config = dict(
    d_model=320,
    d_expert=48,
    routed_scale=1.73,
    norm_eps=1e-05,
    steps=4901,
)
Below are experts of layer 2 (counted from 0) of a mixture-of-experts language model. Rows are named router (the router's row for the expert), gate (a neuron's input weights, with its number), up (a neuron's input weights, with its number) and show model dimensions 80-159. Each number is 500 + 50 x the weight over its row's rms, rounded and kept within 0 to 999. Numbers have three digits each.
After each expert's rows: "gets" lists some tokens that make up at least twice as much of what it gets as of all text; "comes after" lists some tokens at least twice as common just before its tokens as in all text. This comes from a sample of Wikipedia text that the model never trained on. Tokens count by the router's weight.

# expert 26
router:499455494516517471625524476536492513552534446485598547590445480494543488519504493462389503543457540438436483493497566472501449463513497443516425482467479412484485492476560542316508528433489506502531500488459494443484418523557539549439496502
gate1:525513477465427606562517507572483507516451412463493559517520522448603588510445477505417434545521511558542488464385552511486505467504398485506521441453494467434489470562519493397575554447575571522479543521508554426495526494485470537431470472
up1:495510508463470555527528529515485480441472468433449651505527489463658529580422426486460427578519478523570468518392581509491438468518465475481479445564460454459461404579504526384535607442498490558494506494525514393516567483499421572500533485
gets: " ", " (", "–", "′", "19", ";"
comes after: " |", ";", "–", " /", ":", "born"

# expert 30
router:531522467487516553546508507558478504567547370535479581492522492455506495533497391461407451451484651475462390510497586515488433491506568519445491416487432456517481536533491578341567406481567525463505489465496573491516492478587530479423479522
gate0:460491439492494552530532498556452498519507492583469573544514504563520550494374553587525325595563503532488519516360515480554493599469472410524559448565392493539383467503556456419553509466498532433571454469488502535494525594433435442525543388
up0:501503507427472559474516460466492498484519511487453507513474481486530458546505519472532561553650580500556476450471530520603530602538466419471540347651530471567462506399485484486511505525537523494581376521576557407447609451515531513542528545
gets: " P", " C", " T", " M", " S", " D"
comes after: " |", " (", "-", ":", " \"", ";"

# expert 17
router:517474476510484550517481457534427444564540527551560577503491500454519509494454483429345513546482575575465423575553528567480470443470451468449558479436497490448520509581448535413521416467538510457486526446531512500513470436583516479473506521
gate0:499471487472507449454406540489477558455518512467494511510462439515496486509488511511473578458519439530438569470478519539412482498524473443470560597485539433482504589433554483512476415509584405536455456530560512517519526494488486495581481506
up0:509499542505514458443451620500474569531468616515478531593515506539457504529515496545436522528529408472417430487479513516457414487487548430513541477483557514456500516388544564488492473477623472502529521470562507508462361503436412383526495423
gets: "|", "-", " In", " |\n", "In", " As"
comes after: " |\n", ".", ",", "\n", " and", ")\n"

# expert 41
router:515484466469502524568464484515499496495570494505542576524533502469539532567528520509484528512499660492418491497481578476523467521489593558549471451461434436440515400467511529334521495407436493575462572482489411469453451510593501538468360484
gate0:512490513525531553461441510459474515558562455449476486504504472527502481465437552532467527596572482461473596522518547495521493535564463506446503501482623472444540559447473419477508441497457502474530450531606464498483534522436463517414476554
up0:527520515458494517475588478521509518412466570579532525512519511508445493553566466462503400474437475463536386503529553496506640383435549502543486580542456436625531467522595546555520553466521459486572474434479510465512430419567524521569561463
gets: "-", " |", "0", ".", "|", ")"
comes after: "\n", " |", "0", "%", "-", "|"

# expert 12
router:487552508460549550546493482476434558563490546484474493538494545439505530512565472457487452505540558501449482515482527486540488425527526551495451566439410507494456548470506496400509537336480498466506457513447439496503489556611453568453433507
gate1:582470489598495465481552508436529470601490468471515499460546503485423481452476410490539512445489546491530517474533472519441520527385492467507498466616525495500560525528524456508505473732529472421429448477500496493529491432447553410497486498
up1:525505456457481614511500607465525518489498559585471507535498526571469467427507521411452481510507464458375556545496478540538561469515458482505467572469598561516435496532499516447475405541443518472574468534492544452495538499531414531403521470
gets: "-", "|", " |", ":", "==", "==="
comes after: "\n", " |\n", ")\n", ".\n\n", "\n\n", ".\n"

# expert 24
router:427517485460430564497498473522420462556578463455515535509508519439484476546487386434448523507424594484444399457487495479496484494511563509495489497482492473432509448516549510362500385507516510457526518483446492429500430472563560522411345559
gate1:549416528532515516586524481456450460557513512603379530458468491514466505524377456406507415495536602567451456479426441465466493451492489427558466487458429546419410462547493447544568561574481599523553598450597548426542489547507487456449465470
up1:400445522611495523490455529505514470517601491506549568489545485432456497535548502474447476442568422434507499540487541474438472508368486442513541520491508550497517499576487508497462469533598419548546426505469506497515529490458489567499554520
gets: " |", "–", ".", ";", "°", " a"
comes after: "0", "1", "3", "2", "5", "4"

# expert 8
router:555453464434505584574464519478503490504552479480518587445464530460421474562551493482399561515459630524476491549531527526458403505535478531460535433478496462455579562446505498493522469481497474415577496496581572473505496566551492478390420548
gate1:555425464568449553515522502620466537490491426528418561486520534493454405581531522450436460424365465494503504524512502479528545409393421533571489532485493540529558591596481518531517513509545405509485468427510471503619445480409507606469489519
up1:482451410495553446624494454565525472503451481570417473476484509520478597634530521535511444506530541461501639487497492526505537532517517457584507528447447572509543520436438504513447441470520466465533497524519500502579454500503574502590532448
gets: " the", " a", " an", " his", " their", " her"
comes after: " of", " in", " to", " at", " for", " on"

# expert 44
router:548501469553616569469510403448464529488496529502463546549557427436468509596515450483438479434493602538485458458479541509424556449601487484421564491572526419485525579486532522361432577513516483512554434533521582472491468516632515453489486535
gate1:616402510430518481553444514493591493528489498573453515336566387512460555522502540555475424466504478505582490520357517517407566525528491522427532380537512529459518612504524523455504476559523541543468512488478533513564501461472474478557517412
up1:469524578502561567454476517495541455435552552534362433609557522501480387518490399492515556405450502410517395424526482515521496525457529551450541580579558545532521602587526467519535529432481607535458423575522521475452499511503491449495503570
gets: " ", " well", "|---|---|---|---|---|---|\n", " National", " example", " Coordinates"
comes after: " |", "|", ",", " in", ":", ";"

# expert 16
router:504525532440504551500481519486437526537540494529568596573526446508504553627510515428367439492460537567468466502522580503489512489430509451471478556483492489430437521527519504485433534434551495456509588435450530515487370448622514493453418515
gate1:494590545449496533540531411425496525490602547477497549500464511493588452568560488486480524490400460530496481426603497591531438535516423520564506464545548543416424540559464482480540471458476525553442526537386507466485509561534393523477417538
up1:572485440392572418540470555629572481526489476511450488579481457522490519443390560554478440448528467525519536584461528444485481563506536515459523536477512465558505539434500572500425528545442450521474475513565486521461494507414564443493582513
gets: " the", " The", "The", " his", " with", " its"
comes after: ",", ".", " of", " and", " in", " to"